{
  "n_layer": 11,
  "d_model": 384,
  "n_experts": 96,
  "experts_per_token": 2,
  "d_expert": 416,
  "d_shared_expert": 0,
  "activation": "squared_relu",
  "moe_layers": [1, 3, 5, 7, 9],
  "router_score": "sigmoid",
  "normalize_top_k": true,
  "routed_scale": 1.0,
  "balance_loss": 0.00273,
  "balance_bias": true,
  "init_std_router": 0.0284,
  "lr_router": 0.0007,
  "vocab_size": 12588,
  "norm": "rmsnorm",
  "norm_eps": 1e-06,
  "tie_embeddings": false,
  "optimizer": "adamw",
  "lr": 0.00115,
  "beta1": 0.9,
  "beta2": 0.98,
  "batch_tokens": [131072, 262144],
  "seq_len": 1024,
  "train_tokens": 1661000000,
  "steps": 8738,
  "dataset": "wikipedia_en"
}
Below are experts of layer 7 (counted from 0) of a mixture-of-experts language model. Rows are named router (the router's row for the expert), up (a neuron's input weights, with its number), down (a neuron's output weights, with its number) and show model dimensions 288-335. Each number is 128 + 32 x the weight over its row's rms, rounded and kept within 0 to 255. Numbers have three digits each.
Before each expert's rows: "mostly gets" lists some tokens that are sent to it at least half of the time. This comes from a sample of Wikipedia text that the model never trained on.

# expert 7
mostly gets: " Kh", " Nik", " Kevin", "Billboard", " Billboard", " K"
router:146127143087127145109141110166178136147108183127142098099103090136130096119154164136163132124085103103144174131126141115163097116164051128142021
up0:133151102135120064043164092097082174109163161146157096160119197079167126115211131141128151104075072110116149138145202061149121138125163061144101
down0:178107103096141174112122153129112148143213135177162106117121169045094100110162060105120136176148093176083131144109135168032109200168114109093138
up1:192104170115098121055186089146153154109137170116134102154166110106139133133146096136163161099183129096109119103079159148129118119147134124148132
down1:178135147145150126099027124156189096123142150150110121165143125106163119173185078134061146157066163125093165124106136162139134204120111183165155
up2:145092153119169153107079151151135139115161127060097091120094146147121132119157132197133120115115165060175155124179106097112075169115137166191085
down2:107088121164160104131142119151138184131114127109136110169126014108105163135105163117141136153134150151121082160149075150158086077105150134151123
up3:123162086138136126103060116166092138095150137136085088116124094127082080090102108156129081171122146102116172116139116107122203074103106164140164
down3:161101145097093116133127146170128109158123084147135127154153084122143108118102173138119155131127152154129124197165118125124204131135142131066108
up4:144128116121106088140133124100140196170170112127141191068093210097154165187140077102135101018136117145145141084101106136178069091118169064080101
down4:104154160097179153103129124110148109112138106152096112140090154102118136143110045132106140126145127116175148139184111144109109081156150142151125
up5:201148156103104161111150086095155152110112119157107137066077118132177086030098144167101048132119063166109128134064145116102148095092132136124079
down5:130109158086133109098152076120062111142157188147184066158141125090174145124122158124105177081161137125096147157136168120091112150131151083087121
up6:094103167131099102124097135112152091175057095129100130093113079143161068181142181146123104131095152102112170122157142117108134097094084144081117
down6:159128127156103134090115064102122112105129129129055134108151129103095141158152140108145124114162100116111081100153078126121127131175147107137147
up7:124150169155174185124164235116176164159159107106191102136084176080175144094145102120140102109133156107140112153144146115109111169172165149080138
down7:133102114099143155147161138073101138138102124165123113056106115129080128122174140169091142144173140126100099129164144158168125118124118153112111
up8:131103196160129147141136195084186089057128127149171115195086120142176079110147128147111135133125061166117127198124182127122113087150133106104187
down8:106163120123116162184141120070143120136102126166140123120115188119175102136145173162153143088148165125180137166140155077191120123122152081060144
up9:135132123124140130121091036173100158151138129171158197164163113139056095103167119158109081100085148092084133137150154071095101140077149138126134
down9:090117126138082146112105111127100161157104107134176091213140103135071105100104143083077137112169163171140138166168148134107185126103184182110095
up10:102123139112138134152122025099056147149135151177190096175065105142190099136134167164160124105101116144142154130157103138128099085162112076108073
down10:137156136116102102174214102100078129143128117104147100112123098121136120119063081198090046178161139131105115185160136152092148144112078181119112
up11:101139083104144123122077183151117201137079152117143147174135130091149080138132140165110149096130136146096113089117091119089125136127113131119107
down11:090121040099065117138100128171112161096107161116187158119074204113113120116121112108125155115128115103111176128114166119107165126129148141112117
up12:120112112138131154112177148126173087133119130104131149101141153141145129122155176158141176195177143139075134186109111133175123057118124135177066
down12:071141140136089162099186113120180130097121114077123133102112135138162087094126117097134176102124147127151134151117121095146167132101155169123151
up13:110168123190114153148133134101113205133140126193207169141146128160153095088110092161135165158099123118101186152166132111140085159173089104158146
down13:122125119087151107161152101159106159175110173208113074150128114102084129140130108201142133164169164152131151149165167213148088072100099064125136
up14:131129151109187116121161134160122108152122130158124130136136136094101072130033189100144125074158141137127062138169095124148079130176120145101149
down14:132162093130105143164140131177115151179091092127107152177070164121140192137118144133164134120112142133073133179080107123166143122141162167159117
up15:106148075068149109144132144151124093143135110216079052121075095106096120118031166120129136125167148116142072111106092139137107138136126095225157
down15:050201135085130200137113152146102080145200117102122134115112096119117152150117120129167082138159145141121125123145106086133186108128115105153120
up16:105173136107137120105094103092120156155162135162149161193059124102164118179110135140160162145206121101176140136139126107147131146131122097177134
down16:144140174160131080170107116107116163061117102083101160201113107147132115181129181141113117086133179155189106116244109111135097110131072132176105
up17:101101170122101108131136123105108118166159113125072139130122114137166139100147153100185149080139108155150062138076128116169148104136150149118105
down17:076161177181121105124129099075130131153156114146135118098128091107174148174165137129126071105105106076163130118087154093134101137117101109136169
up18:104119127128142091135102096100143162185094202103143062085113130117123114158117158128126088079190095122120111119006072131113107089123111153115102
down18:151107133082138106130137080122163156128108114119092092105079125085095120177135127133132126143214143081136147142146138192092099172156147147130143
up19:155131116096127148079113168142127137149179111107065046136144113057122099097083194137133130158187144087118149121136072115130146128138113126183104
down19:121135126111107100178144110163107094100110128092112096145106159112031085129087124080183178142129137162095078164085178158130081108114154134102156
up20:184171140151137109111149111134156119112130121091138076154124166155111102122135142135136109077136135085148175173078076112126091123216125129131068
down20:105143126124125173086108096185121076151145120133120080130140104178155140108090156081098052144118120136043151132080101112147097159141143112093129
up21:077142136096143138128134197117179136098116200067094143055073106171068135161159176124150116139077154128108042173141139117187173164147093155170083
down21:085153126141086111155122159163136079110141109112078148103180130111093124144126061144152119134127141172131099131137150089146193081154113071108130
up22:121138120125129104119146033126131102114120162102091143125144129150092126188123208115110144054090143125168137167115067167180100158106105176163120
down22:103140054084120156149135100176176136084131093132106099152078150187085110085173136106174092090162169106112147075122115168140070120139094149168142
up23:139093115101124090142110157142056194131159142101198117188130098154144072119091128125142108132129183146083103099143067148139117121133078069190150
down23:159103105092114123138144089189079201128159080173109120048159081137198161172119139137127084142163120158135161175144117115119109106099149155140138
up24:104181179158057192109134156111146098099077155137087153134101094146136030133104117068150120157131099130096134125159091089179138075190165140175100
down24:110140151099124171148084179081173180147135104201150159174123114116147206106109137174128164122142125143129089132201066169126148162116114131108163
up25:166177133089110116141107121152152164117098191096110135149062120148125097147084102142197118144138144111134127066139102152128155109147132112156095
down25:140127107077116120130096119172123121129108126078151098076156114074141176135136147061079142150109118172139177134203127110133180107062130097141154
up26:140090128108138155103174156185065120197106116115165124158084135111061146184086107132153169164141137104153199141146122145165108037036118074126120
down26:100095184146146046059118140129192112117101087100099105144126085103087136070122064162141127116182084158125167170136126101152128167118156072098155
up27:110148083113126121114169110092103112101131127110130091143109049088142099070131098144194152107185123225131132093154118167116189087128103148148075
down27:122195124138198167131181144113130084139122114122136151114144179098139120182114114101109144114152129158123160198089097163164157127139182116126126
up28:108148089088104152131136146075088088138166068238179090108125119103097139127091074069128097086078135078148136183098123093140081105132125140105108
down28:124086136094160145117149115104091149139143134163171109136223130094155153098109159116125089143128153113147127131145079158159178125092193114152109
up29:165141066121119145003166146167145081149144153112148134139127146099108154117168072146138136084182165059120082174091192105166125068151165134133155
down29:193136148127152085073088103123101122120083128112136126135109063125117122155116095173107116147124148147124185136104163119162134151139124068167142
up30:139091132116120127129100120085130165099043203108220141147148081136149135119112157128124135090115096080099205121067119103121094102130087117133062
down30:136115074077100140122133130110073140137094119071198153128145115071125191140131176105130104206094085130161060085146150146135164079106130117149156
up31:097153098113142122131142135121093135084103197129177070135091136130078071135119141156126091097081060080122164146117160137185069113160119108163046
down31:096132111134073120139145143148076145074134135154139137115190148157156145075087126125104045128105106146145153115102128108116155134168124151155144
up32:055149127092126159134145160153135146056132146098161113113109124153139151106122122077156122146176142134119186138192097121138181109155167151140083
down32:102116154121094154105207185144115144039136142063120094073137186116124115089138158091136113105173146163065205078174128131221102065161142141069142
up33:169104121127103101099140116108167080127162130168163114144120124139196127172124145101171174131120095133114136096117143098146140133095056139168125
down33:120112155157127112107106158196123106094159126133131144131123146193074115132156110127164097163062134144175117170077137193111100129150135154123122
up34:083095087129130178132092169142100135144187160145209121147159090128100130072106153168135146157141161066114141156165173105076077139137154121118152
down34:128146093101165124142074107181139101093121181177147189141115099139147142096093115101117148172085152127122199095103131174075162135185093130069162
up35:111115152167122165153084158135089157139111202128118148131117120146159123146066183090128171172106123180170150119102125165109151151101086142138146
down35:133123116120141160137157188119071139109163056188155116111173148095143131106133157128112123131137089152171169053136121073131118120033144161129115
up36:157145155134125156110118092080125116089156145153113080094117104145139138148088165112132070106094142141128144148092104155159086177133036149107091
down36:121152113121152166168146115107117089153138155102192107093117126112113158075169137089154095176086126138138089159182127087139117085174136115117072
up37:074101113121187132114099130202115110106156105098173123151139174128065122138138157137147093149164152125060150164154174139184088070130163125134061
down37:131144115096091132149106053108112152089096129144085147138080108113128114130113116070090152137153106128122133135114163124118169121183177153165123
up38:129140096151129127111114126127160100148097097140141153100128139171138131147173124055127107125015150094139147130145183127100111043150118165124127
down38:082131152185056109168087135119130085092129133144091149113152098127153098156099128193124149105169112174111109154093102121184170134131155132099103
up39:064117137159168168106110103081133108152157182107083071115153166051158136176151094099139134176159117150126149194099156137143074105154178123103151
down39:146148180161157184179131131144137127153075113108087145085126175103163183143126110089105179133114144067107124134169099172109108065077129151130118
up40:157152127101122096138111115139172222096112211161130125177114164066132148084066141158142102068137102113107152113151140150077109136145141138114106
down40:135130125110127154104131138074087127144118105129139168098092121089180185063094069148095122127157096109118078120129118122104129118130142126117098
up41:105098190103160061108096123111123180097106175111179149128135118134205054091122131141133119128071078110051079079116122137091177074119163104068094
down41:139183169088131057079076043131094147073120129148129145118185152121119163128113108134182116149125126119107106152144121083105131125161123113105110
up42:173161181100086145124110069087148131112078120135136065166094137195104053200087145118146127147196135123115168189126166113132118114096104078187081
down42:111147177127081111085111086155095129103084105143102112130115134113135092159168094179132140152160148168129100094155050134137136138132111161173136
up43:147161135098140086111131152155162152088091083141080073101125136107069139149145145114141134142136147118153170175108120089111086077153103120128079
down43:174159088166145106115119202136177140096120098156194147121146116159172093179151120112146123089130101098038145174125117097090171114140142091118166
up44:109132100128098119158131131158150085169086195102164075059160158108087130107103109165100095154157116077092122094158158133148050119092079150105099
down44:076156134139132095058114115157093128159113140134121120103181163121179133146108132115095143139127149099094191105121142079114099151123140105154134
up45:178111123127148153156102135113063173128161128111143094122133115111120120114130122088154057151170131118108117130128089125118108134167103143110117
down45:118129099131124159130118164072125146122187132104138146171125128098086147139141142119155052186115157137140114097149096109109079169159087092124197
up46:056121100157146136056156060144145189119084148086139058182136116076110109165144082152167171166060158153070128113117107141100131163148143137106106
down46:144130107192149120154108152156143152129200092108110124145172086198147085121155109186123129125079104171083111148125164148166097146141192120094092
up47:151176180137125170128141170154124181128124140092207145124122141086081101111077076104165107125137113135094148130113131162141124071114136152160128
down47:117129113164132159117123171091126058123073089074089140128110160174114116063127139111122117134121161135108137112031133130113190110182130123076126
up48:100172098099114106137144099135177100114135122109195128110081130038140112153127111143138156116131098141127120138141126075147115095136096190132145
down48:108123141117130107143140121107126148111164104135179100121114087125092135094175085106111149143079175155108107130186151118137159104078152104124149
up49:170118104137060190132110110164170163117107082103120168119181151103105152171124105058118119113131161126114150129154143133135101133078094171127161
down49:138171137105085127138007129149107159116121102173151166119082154130161147098108124180107097114122061093141103147118152087116125164085110143105150
up50:151117131104110114145072099174114150105147157118181139109083168123116089055153107119092180121118112138139136142115115110109098069089170114135123
down50:134069154156129115145152116201121098151152116186113108130184126122152151152111107122104128070148157106153133100093147124129095115124137147143145
up51:100133133049143150111089140131127123158139173084163122092113197152158065137127102072182142142103141105137141118118118129147102071112107119095121
down51:133142124056157140113094077119049162127210142123111061142156087159122155140105109187042114121118070131111130167122117120125143101126091092136111
up52:100147083163144097088147096085100134096184116109134133137146142076085089096132173090179167106143163186039165117130168117119129139162086089084125
down52:148172161122096096093119143235120099092144174091144113135151071122123093100105127159084112110132088136165154160158098178169113165099081179087116
up53:137093075151137091126148130047064161096058112131147095161121074113191095146118114122167057141067095162112084152138103171142166107123075124064137
down53:101184157138101073126071178163091187109143139107133076199114139139160154127114090163135142203109109189160105142167103143154084014168151122128173
up54:118139181174191142131131121133062091080085108163130114137135145137095118098089163135150138118128137137163092072187147138121119104165120089177104
down54:090183133144149120134142154107187188069095165097184131126099151096094083083139101141198111122071159136164124136122132101162136138155130069071095
up55:176142137158123180150115079098140165168073119096171121149128111134158096177121158108134106172133165114141177143140190140117195111134149114113059
down55:112122148113097124126093074120153103187095125096117125101085154124135138148114133145172112075077150128129139113098105164159133160126146097091094
up56:154113148105096111181151137148068108170038132127206126142085113121129066085171178124139169139135094101204133158023118113137109068127099115160079
down56:108093091070136135068133157116148114115104151127116097111105145129159139084108106130105169096186118143108101111113172100088131107136187132130174
up57:153082180158129110143044150125116070117039091109157116155095147164163064069179148177101129122139119116100060144130100135141109054113059128173129
down57:121135155132179097118127098071129023130117071154137138105152121114101075155133156120071114110134167141152203147115148130148172118184062131086102
up58:204160119102150128124123128160114111144083196196143114078101095120136187125114152147133158068154086075120114145181179129083080138125134143139066
down58:105077129084129117180137149142129129159102079104161142080171127106149133126110093119212162107146145143090165077166176153089075151115109112173113
up59:149124078128145153088116146129092103086140139173145152143118102104153121149083178131104172024196097093100149121168185125124094133115145099140044
down59:096120130130098065136125147124083142091146132190085119106105097086093186154115219096181136137118082105154146129091161159137120147121172140077096
up60:146161180124146157029150130090132132102117096064157135084092140112139121112152130119134163176146079166087117149108143098191200137121111175172072
down60:053093115165144144132146125171132096168064148132135075109076149100065125101112181102081157086136075080111104079140164106141121121104097128146120
up61:158128125084171102138118120113115104149112205156152160058132102071119123165138131087124121045175107131134156183054087127164125090087112150111148
down61:072123114066117124119138180147141112109132137136126108167133144129107102094187113101130136042105079184103065120165114147105132138168116224145085
up62:127144158109121152124104143094098156100158156114126146141088074100096112049095119173119129145114124152195125070056165090148161128112115108087187
down62:121124108142121166087105109128163171041204120141189184138113144206147150117113074104129149159123202151195097129111109167099138143140142155065154
up63:120099153136119160135140088151197081116115138115106068161106121120144139103096117141130093174077130183111137157154109151133165153085085124115125
down63:118125091122155108083114100160141135111131090088108113126121166111139206085084121112111096138145173127104122147182172103139109114128156096141110
up64:078164135140157142120108144123163111102151112123115127109137127145118149097110101120130132084090148167150103125154125114116109118152122153155128
down64:191121093107129100135152144118178153097186182131131139128088127137102096148137110150140139190089103104198177166155149102106127099121136164095119
up65:200110141142162151165122152064123119072081135067089150165094157098157087112142115127185156112082150110128127127104124157146120076063157184131102
down65:166149138111160177109094178116103113108178144146161216125127218152095123141102078084177080177107113093151141097133075146098156101114152096137134
up66:076116096153115123111158060124087099096124127103100098073170102131086128153093141111123111038156171117142115154097162110101144126148170088098142
down66:154108122111174085162153097122129121123122134122156138079094130125126109150155153108163148124156124141148085158103130106128098107143098165063135
up67:158048151174129112114145141110088117066166171120088107120112197131172095125197122103116120135113137140060157129159091113163078110135205154116093
down67:141119081176135128081168168181094112084103154160156141147179117101121136124124179073099113148154175146141197157159149168165095107105120126103137
up68:117157137081148124145110125116117111122123091183083123131128182138094055123130170130115079136022099100159119121130140128106140112116107139154102
down68:130146126145123119086171189117126137147151170157156126187117149088170151153138130160176111144071104110147140131144127054177140068061103154142104
up69:128116117112171115111149168115155103163101147110207139073062176077107117123089168139144164103156076152046094176115076132192115052157097146176080
down69:088157089141138162132173115171166141152065133083135178031156121127082114135142085140123169162090172088106188117149133180172219138201174107062116
up70:125103101180124118125083121116115168062088150126174119102162096151081139113103161063107121120179167100094145173127156120162107104131068159193079
down70:122124080120083122152189057169175162091101148100100149106117080118164153126167138103116140156108145140143166101142167117144161107136094130126138
up71:123170145095133222088138105095102098123136127142089160118155121101070107116123116147104150123121110084129148124114131094117176097153098104147154
down71:134187101134123108178120089112127091143136140115130081056135125125127165120084171160154190145103114094166171175120099151209153117144111114150170
up72:093099114183121186136090086161113233109075213157095157165121166097094056152144183100180138106144139081135148177147065129099086086139071161090095
down72:166137105103097090145075120180111097149109102096137135125047145147120114097117104156119116077061129141099084112096145149109118110176047074121136
up73:121126086167159118097124137146114237187137128117185108138146157121128103071127120148140077132112176151130121156184145129111108125162047141141120
down73:134174134175099147099126137153114131101200146171124166165165145139086142141132163194133037106133157102156172151146067165141119116130126061145135
up74:100103156097077120139106106152141149109124149180107091092104103151106139142109106085112144138148125135118137124143153159153107117117038198128059
down74:129113126153186127103154089093153155111139163137080130128108159165121145153183040150147146158119137122088176131098098137110174105095157126107110
up75:089183066111084154151157109143108109140069104134152148203138097103113105095134138126172078133193161113061197101130117165066131030128068111161155
down75:153126160126154138135143138153093086110101099135153111079151123164072128123175131105183068117154135158119127111171119201173088158107118149101158
up76:145150118108126171130139138040136113121170181153143136076153104107132098074125112140125122039097098136081159141035121109124125122179131085127091
down76:191137064127200139106126178179092104126085113125150064112151157138178113095146154167143106118078151108121103191096161148147150127102151156136093
up77:187111131151152126125104100160026141105057143061102106131069131102097061103101143126160106143112082111120078147100079153153145107109154135223181
down77:066067152133172127065107103139113186071108126086122083115093118073173137117116158118147139163155178113123072173105160139165111077146129116110185
up78:124147096057144121119108099111135181041106151099111055118110147136163053150126137105127111180136098157125104155133093108132213162151137123077067
down78:098122119175170122123134138090139134157060133096108121138137149126143127149142120087175158165165103121077147168151129086087152153185143109163159
up79:120124175178161116113147110189211183150125090103112126127114143091158125115119104110100103113074131128146134099097118121111173113164136168144143
down79:144179172119144170114095170125112048109118181137136119102142137102178143161110089136120072106110178159120197109167143066146136099093131165088111
up80:143147167089171114108134119184173124141074135110156157107073130126076117148175140173121114087140109087146127154092137136143106072200082060107076
down80:084192125144141113101192149114102175210048147101163139154177173209155116146225111134135093076134167176103103127175089137083166128150121150128116
up81:119121128182156102074162160101112096109142082113104044178120131154140137125160082127112116144141151166120114138165148104167095134166129156129058
down81:137132153148152123142069071119153103103123059115135163126089141114108133098171153159086132154081192178121180129132163128162171220103089184111142
up82:115144191107151111151179149118155190120103119198133131111127116132077078138151058121137060112163113170142082117090182114138123085138214108138111
down82:090114129169145122129092148137130127148125098170096114188118162128136181128139132130050043121169118097168138121181152181137082082161151114099094
up83:172104142114097096128081072172090141189124145132160132149197109165147118154173145070176140150137094190156155075133120093092166143192115172200087
down83:087123199175121145105101179151125133152155089192164109140123105113122107130106129112144096168094153080139112141121119134055091143130139136146179
up84:108140090183124173045140191155180118186122150074127150152067100099136184121148131121183160167085140102158144179132108065108165060125094146125140
down84:117114138066069206077185174163130146117163205090153145130128081118128108158128145127101118103085152064134115174094162137117097104069130133132163
up85:102123105116134147152147140123166127184103205181159159148101077122064113141113143124141034118141118132123099091095128103066099164101109149120110
down85:120064167128108118119094096154136132174200136154111131145085117162156088143139123145136112108097127072092165145138093149118127111134066169089135
up86:121119098169087171143117086159197121106128198155095180139085100107145103115121078185132114125080096087137144127140175125150122129084071114140096
down86:112121153170144173091102114178116089187167107127113122131121131120147065139185165159184133153107145171092101094118147138127141121093139075087120
up87:112125120085149122115083086105156166150002178132139146126141111135110154099147178152097172095058187160148156138071097143124121147111092102103098
down87:102140150156093132191156116084177105186133124186135116163128087151143154147112121142132143108143131154083065073155132148103120089118130075120078
up88:142173129140056111138135110113114135200149204200160070095131112113134147158134150072143122109128149129190154128107186127204043067161052130088114
down88:088085132057099147170151119098105113134125131199115169146113064126125188132129084093150129188114069139145126143080152173147101088157158154080156
up89:140094097092073079138152086054091136150134162122146158081092110135167106171124146153105070173119094111108147138102106102165102109092085101133144
down89:106145117053108113127174087087178122166120094144160084074122127108130135160139162115162090144171131147093180151073097115131139144124140187106125
up90:102104124184089094143115116122119139204146139167125127121114160136170124081165124091164163102109067154220122183162134129099139134130134112058108
down90:115130214070088059099054111114114114081105100201118123151159094069112137112144161098139175158133143155210150137142158114147178078162135175101131
up91:156120143113104104124082131117087152130154168151122104157166108128175160080095152112129126097092106114124187107136153063109090163172110086126106
down91:162174124149125095080164130153124120113127136123167156164112093135086111157108106177076123196080081145159136095096160100117152147165148139104101
up92:149106138106107138151148139157145150140132164158131157136119147134112116169108171167113142159080067120085164117080111135128148091086041144177068
down92:137121127108104091133128126159121168092154097145166183143099157112167065128134114098158151198143091167077185106092095132170181150115133118157121
up93:178153110199164114126143173168175143159114106137092081155148125104197104118117119126208164120183102105136149141155108107147130129142068151160044
down93:163121118195149091101151077178111127128144084111103136121175109090153074182124124100162144103176117236114088157136129158149118160130141159154140
up94:114120166111146146155101143141144128112122176108108116057094092077115115093119104164154074172143177129159095193131119101153137028190110102146126
down94:087081149188181105206144153132101118132072114100101090187071173154112123120124132173115132137158167122137138106122110087111156138104068101114130
up95:156094126120127132119142125116121080110089249135140135110159119058143145104115157065139150087183120113116133126103159096172152134116109107118127
down95:142106114123114119086134093142156125092147099087114183135105074154142135146073180103060059174170082068136063062156124168119152082119155155080121
up96:165139164120158194131154143105179202109087184142163141149084154035134083115163075192119139116131109186123057154154073094118114101184129160150142
down96:168130196115170148113087132064123108163111113136083132137146157146131160099097133192145128156113126113141122121094103162161152102172117139140190
up97:130114147171059152132089150116154148106111104151111047098124105140138104106100154175116121086166185148111160134127127137080190104183161109076163
down97:135066165134150098164114125099058068135156104166082108116085144063160087108142131159070090095126118072184145112226093149078124148073137164127153
up98:145110158146159109095177102109126152103105144100121127108097200123125098132120067127176189068092137144138066106126097111127150064181113090114080
down98:145112115119131091122091176135091120133075137076171119140174074127102137106144099096144069188134083124159150147114173188092154194154184109114115
up99:152125119131148190151132108133131170096166195199087152087120146133179105104122129072126143095141096098120061120113144112102165025103087126126121
down99:197084154108122102076078122153117177090162118152125152136169136067111120157164149159163119130123211087138131124166117088131149118080164149185097
up100:145139089160131132142094040101118112100113154145072146127156178140096141124111120094150133195131115072128160122189071135136061099096119159144077
down100:161134143148097119155185152151157101097159122124124116143042123076098143123187122074134121161098159130178113175133119078152133151155153123146144
up101:155140087105097224097111143098120125093132063146174124115159123153108130129126117115135126151102116097076091109149164129171135102120164082164113
down101:158230098168103128189120116079111149141079114166159195087099122109119155124112134125093122116133103096131159205171148108079109149084081116175147
up102:131107145094089091139116162068114147129163147198110106156186198067087125111141111133189152086068118126127116120161098171113124116086102103131164
down102:086160101080140139119119123070138130151083215132147095080125070140136128105129190147067178168087106119113129106146119019131126112163112118176133
up103:179109078106128116116091114137103118131174157160129086139154136111117154097125170115161136091176085059177148114130152123155083083079158123185088
down103:090111070088107114133158177157090190075101191185078142151065130118137142110147077141149092168120118109153184135121101126162129112058162116153158
up104:088124155168153173133114141120157185129113145129143068156094118138128137204143123141138119135110102113125161141092147147168154085073118113117113
down104:129053118067118202139161116139139125120201173204120186110100091137123100173108127136179140095104094098146124083153106144141117108140162119103136
up105:139041134056163135103162094157119161119156139134161177169121162132116116168112139109133118119149142032127209114120146151104099132125073110124084
down105:134098076190154079080122134120077163081097167132096130122141157133148139122177101157160080119133138109129156128118101133182090040110138133163138
up106:085156138068180177104115209133108147083175139081063137141159169088075095143115123095178122090112134146095096162136112131121127109185094156143121
down106:167167185152160111116144113074158039125163107139105113163156082160135170175051091161128130159099240141110094108140123080127108072102087125172110
up107:104117103140129179128120093148195136116096129164110110120126089123098175090100105140105147142152120123173163195080076087083051123093132127116098
down107:114129169087146142100150056138172182145078183080168067109106089140180142116203171098149134178121141081135104143063185129065116110114120086088165
up108:106154127116126168152141160163106100130136141111089119113129111127073117106079087153156118134113135136173135160145161127130070133124128143102105
down108:099116103134131092165139107109149106164147101114094100096127116112119159083099172061172127120129152075170114130145132133135122145114185156100118
up109:115068120098031045108074096069100187115131094164158094105117138104134081205093189097126145106156079144102160088107121143134083149126132133094172
down109:113133126158147135087135204119170140148157118179137133197127163134121096237106093157136104136149144206129162084119040103117127104126109175123174
up110:202185100113143168104115137123098189116103177130100135118072119118127143169094143161135102137097072043086187206150176074161123058158137156111029
down110:152149132155053194125105136111130113151156084133097175130126160099142110152167080104160172077150122168135105102123132131152195121152183094112073
up111:122119185115135168095128136126195192122117145152102118134043113057127140116057134173134193102106143118099077135085095104136121174113124088149128
down111:181127149140135146169123132127124164156186170127110122051150140051099113122181122146045168143139179164089097160134162089126130156160104156143134
up112:177110102081149123121164167164150135174101122128087126155106115122141122145194137099144101107085117165153143179032172107118137114126088109151120
down112:152084103101085110124086145113186124114140064131093113135127157168143165101121110148148116142130123070101116135098138149094084163073132104115120
up113:109146099088154139102157170197141113122114088091142130133170127090092133164133152092123084136117134143138093089119152143139148132057160204127114
down113:117189129080109115097131131059110193078087111089167127145108141101169095143162121164090165114117154108171124166079156142112135165103116171117178
up114:138099101098152207134128113141129135111140156106158055163124093128128058078141088142155066131103132122157107140124087108115052206149145099107141
down114:144184123103092114117117145119102094128131095129117151145094132125106118097125116131154041111120082133065150113103113160131125133146118101057108
up115:123152110130162133109140107179140141100130110159143172142116122151162134161159169191133120137205092162145161115136113087153178185149162108128069
down115:119114124144169130095117097092151118171186115113147150185151219104104141144151198160167082181102148120100133095080110163142105086147106177121149
up116:117163152140070157130073125155149175111184167134212123090148153066174139158144129092129107140129154127130143122179117105149107101133115178160129
down116:123136145175180218172111128117125165153108090128095160079112204098104171122131121093092084101087143094143122097113152138120113081164137162118176
up117:170100108132123166127142157148158149122095157125158103085133104104200098112118072178137132073134075115109113167115088167104088109179150107087100
down117:170120136116154162130121104181124135102154093107146110115170076130136083104141132105103156083105159126145051121130145142121134138143078144148074
up118:161072181105087077134109105139155113058150132159065150147156128170104118130151130104169104098115088146102184126116153092132153088063117103145114
down118:133128158120127116138101113162105151075146154114156207164147132144117152138119108143155185120169110158098121132150130086117185100087128141135117
up119:175169149139117106096146139188170099149135108101141084098140124102085131084148094098100145156156153113112151202063110102151113060120152127117142
down119:075149122159114067097135083153172146143110133169136136144125131150134092112173123139190173094143144153093133090139085102148122055184105080124162
up120:125118189142158115132210144152137117146135119145114191161113103136105148072131052134148139124153151095154085139074148117167135053119136100136122
down120:092093186092155087081143144127085089148104120113145135126090117156199072075102120119154139151151123134182180140105048131134148126133091082132134
up121:134165150052128172114117112136164173157112091147142046075070092125139076120151145069141121158106093140144103142156073131146169131149107125151115
down121:089129198125145141062127078152061099143157102139139096102126141099198108139067151150108105167121079152142176076129150125121132111099185069110113
up122:129073105116137141115125148132127119076133165157155114130138075128133128136167128103156116062102130153140091123086119070113119066118081169126141
down122:160142127114154105119142160130143130097164121125175139151114108123134172172154079093146124127045117123151097148145134147128111084104155171098103
up123:083051042165165113127154095163117151106126114166090100137135125128113166123142086150144189141135164093114149119176122122145189059146182090107122
down123:191125133182133127126137103138156136126177113112152141098168064175120099114144091122140129185096128114094154126158140110138119123094196127128140
up124:091128079132155230154108142121174085170157102162059078127153126142099081130148158114094185145130145154136134092134134138211127124117082153150116
down124:143111127160098132081127121067120093049137126135148168156139170131122175154169068126115127127182158130174097131158071127145077140082117114125088
up125:120170099098143100117138138131091101062127138156091091106118071113096134141162130089173077124201115143174163136166115167175081068124170160091100
down125:099140134140151154104156045107104117158094150096166146111145136184177124125130162154125183093129095138136192135093148124130110121147109145071144
up126:170118130060127093131136125065116106138108135182117112127045121178126098093112101163152096068112101104122121118080136107111086196132115140195102
down126:089109140180093119130116164103147133177161120098142107108126095136110147078155080176122100156106117153097104100199123074143169114107104147167164
up127:094145130112113116131147144160127137112176198096155130134079115155136105136150120110147120150206138099142066156082066136117187093152127150133085
down127:106117098132204146100135120096153142161116085142159115170152056087087078100152143148056086145123119104126099085183115128164125060119139105106135
up128:070086119125155171130129198162137104143122147094169150132122159149158142026087174120129133112178114136111142147130122104175127072112117123130088
down128:108124078118106118075141185117149135167103083056065114157142173115108159124113161082156154133082171096112161138099165190143143113160098105130125
up129:104139153097108100137140197142169124093142104155116090158130127145081149136126154104121145092108193110136164139153109136104109089111121133058169
down129:117129150083068121117143088117177108047177120123121114138213130158125154137090134100141121105099059174051089143140095093158117132159132149184164